Weights of a small mixture-of-experts language model, trained from scratch on English Wikipedia: 96 GeGLU neurons an expert.
Below are experts of layer 3 (counted from 0) of a mixture-of-experts language model. Rows are named router (the router's row for the expert), gate (a neuron's input weights, with its number), up (a neuron's input weights, with its number) and show model dimensions 336-383. Each number is 500 + 25 x the weight over its row's rms, rounded and kept within 0 to 999. Numbers have three digits each.
After each expert's rows: "mostly gets" lists some tokens that are sent to it at least half of the time. This comes from a sample of Wikipedia text that the model never trained on.

# expert 60
router:529550505452502557491489487470507458456538490507484520516514475548467462527489478511506460469502483487472509484529477525513478473527527528550489
gate0:522522546488517494476508514497480480502477539527512472484507491472510528514458523529501499518442460474501472513516501509566537502533521490469529
up0:515539517520482497490482532470486459507490502509502490466505518464485522495464491516511514486493506521484485500508524487500486523496466494465563
gate1:488512468524498533499505529491483484526481530503461484498484473488503477510522549519471484492489508531492532555506504516487511512488466540495499
up1:509531486466466511511508489488444492490507501488479507494512509500474526539507485525495508469574531525514489519497508455492513491501530510493524
mostly gets: " Total:", " Family:", " Country:", " Genre:", "|---|---|---|---|", " Type:"

# expert 91
router:510526487453528501507510482514509510469504513528508538536499504507469512507478456483543522479489473467515525473504508529481493485489511526518521
gate0:506500522445494559500525470494491534468530534533496514472532530455523502495523488517536507553504503476435513506530504497494500496497497485551534
up0:442547510536519500471492505486452503525500456506537519546499506497496495502474485473507435451530529485513535548449485474472507495499495501464461
gate1:514524542494505510456489521464482466515457532582537498493505439461517489519450473512454495550470477460460464504537508511495481482499478491512489
up1:488533494467487476525502501488467530469482525529512515514510476481495498501524460516512557545467469474509502498476508526557451494488481437509516
mostly gets: " Apps", " Height:", " Party:", " Children:", " Position:", " Education:"

# expert 235
router:528516470471478506533476513513518466504537499486507467475496496551491532497490540552451493494544516520527479507513479458460521484488466500528494
gate0:485448499438489489521492487485520549498536529488528504481481501517477494486491528513474464447514532534500475521487523510492547443509489507479533
up0:486491512473519518473462498445529551470526504479504520516457480531493517523499500516484499483535510517551506501494505486491498446494463539507528
gate1:505572479503477515452481491506494514498453498498488474500514500536519511500522530526473459472505487499485506520492512466522494464509514541521464
up1:480487538489520554514462526487527510507552467493478550499541481543492496491540521496482450471506456457483511487522475484474503499471498516490491
mostly gets: " re", " sub", " pro", " ar", " b", " u"

# expert 182
router:461514512489524462514537487522468485500498495554514526478504463503501504531502465463535544550480507559553506517527510534525478470487520493520472
gate0:489510527438513490490495479504488494529528472502500511488479465515511508536560524521550480446527492487506536488519490481522500487551493521507444
up0:478518481469477473494440498477508494505494509528513462485507492538520494499539507535490476492490468498555506500495514518504481503524502521536494
gate1:501509536498468524502493468507505500521501507530497473509504533527480496479521516522527534497551544472524493516475459486539464514504496527501509
up1:511493505499524462481501502547467484494504557492465482502515520512465531472475481486565515458527481482501484508485485501520506506498547512487495
mostly gets: " medal", " match", " Olympic", " bronze", " tournament", " freestyle"

# expert 150
router:505532470510517540493495527502509506537468486497503527479485484506473489498529446476502522544529538483459488462518466523487504513512472490537523
gate0:497535527525510537463491531535505528511485480540501509508520513512480501541506529527517488511475501506501487477506447516501497477513451428457449
up0:490490468509549443497527526483442519481520485462495525498470530513455503488498469425454546486529487502500480533468502516507496491510504477506463
gate1:512499515525534483450524552489497492457487506536508459438504464516474448527511526500490502510508502518473499517515506504509498513471496537526506
up1:505491495521523492482507510459496494459451491560494497480515488484522513531508496526492498487509492478499515524506499493523539507487466493523512
mostly gets: " :", " 1:", " 2:", " 4:", " 1R;", " Episode:"

# expert 225
router:488521517511528499504529518536474522520472465515515480478522507508498450490511485484546521489545513539493487499487441498502575532495496501520515
gate0:506473529472521438497497508487543469489516510484488486470495497476534473488491528499472462508531541505517461509473478514490507519460511458487540
up0:490434486489510502511546460522489480502538468483480493503485500537488501443511479515536466484456513519553528464488546543525499474460456485504474
gate1:486501518488490494514508491472507504516496417485494514469479490526477494449481516519538507468515505542493526534520480557540480503522462484554479
up1:552522474505500491517511468473493494496476473463519521563488535539525502482489499434516521528531489564469495533489527471449518503491566444487488
mostly gets: "\";", "\n ", "\n   ", "\n     ", "ism.", " (Japanese:"

# expert 35
router:532488497505506497471518510493553557510453552466512444515475474473517552487480451459518503555506509494484465494479471479451540537502499504477473
gate6:517504529469513482505514491471456497535552489506460497505496485522487520507496545493515471505488424498482523493487467468519537528505538483448504
up6:536492508501478489528468512466483515490554487496487477519510494479507500465535514541500484493511481484497492507531498497546516532493535526481511
gate7:478450513499466486489498518478496463523492519512510525527500486484509518505518528520470474447484472524510512510476515536473533480522473448451505
up7:484515475510509529523484521510513461490512514495539511505522477461501507545499547523512462482470487486492509522501515512414503493483467464454509
mostly gets: " 2010:", " @", " Died:", "4:", " —;", " .5"

# expert 25
router:486518481468502532492485506527507480474530521507534466519516509466464519522470495549471514497473507511505520489501492502497451536490456487511517
gate0:487523460470515492525515490511485478471525496515512493515506481510509495458484474470502485512521499483543482441509486510500436501499489521487471
up0:507460515494503529488460494534448517509474450505517520478521502529479519519503505521519442482503488477536509465541489476548463484541485498530478
gate1:526534510491471510528523476482458563510480502481492476498534490488503533485498552504500534514456491463490458505495489462537456465475506520551531
up1:487476521481487507524519525492524481483524445512488487502487498489512504571503440548477501512497499489505482479471475469479527528481513523527512
mostly gets: "per", "str", "adal", "gl", "isl", "arl"

# expert 58
router:461504493470486521532527506515458527476468516536504512518473500464510518535479465465509502492468508508531522472528497476547503458496485523511448
gate0:484503514458525498510534486510549502489502488508497435528494519541491461481481494471471490508491487504517519509541464508492501478521490500493508
up0:509484478500476487531524477533478503527487505489502502496498507469518491495449495469509495467491497524531524481518489527516480523515486488491467
gate1:525512514517515521505493543497485512532461520526501483480485506486499517500519501443515506475500468487536483503519496486488514542547476473462511
up1:484486511538495513480491523496485517534513476513457493512481493498458527537491514504494499517510508490534506449458448482473465525523500462536504
mostly gets: " United", " Education:", " Label:", " vs.", " Los", " UEFA"

# expert 135
router:466509500511512488501525517508455472462479492495535510506474502496552507497486494476518529494471484519544484469523505556497482460485493504461519
gate0:516484546463496460529470512519447540473527539502485523496529514489520494511500516497554473519476516497539475515529520489489515536512529520486477
up0:521468550486501507481480509483519512484498518532472473485534512496554486479482535478492471519495486457490498526525496513501488522487481511504501
gate1:469487502481546480507482502512514469499469466522484485534520532505514477512487515522497482506513513527494514516531472498503471488522496512528490
up1:508488500517552479526485505518519451459490493525496490527501500527506474508486519504557469504488460531522508531507519518527535502518490515534508
mostly gets: " scored", " won", " win", " graduated", " played", " defeating"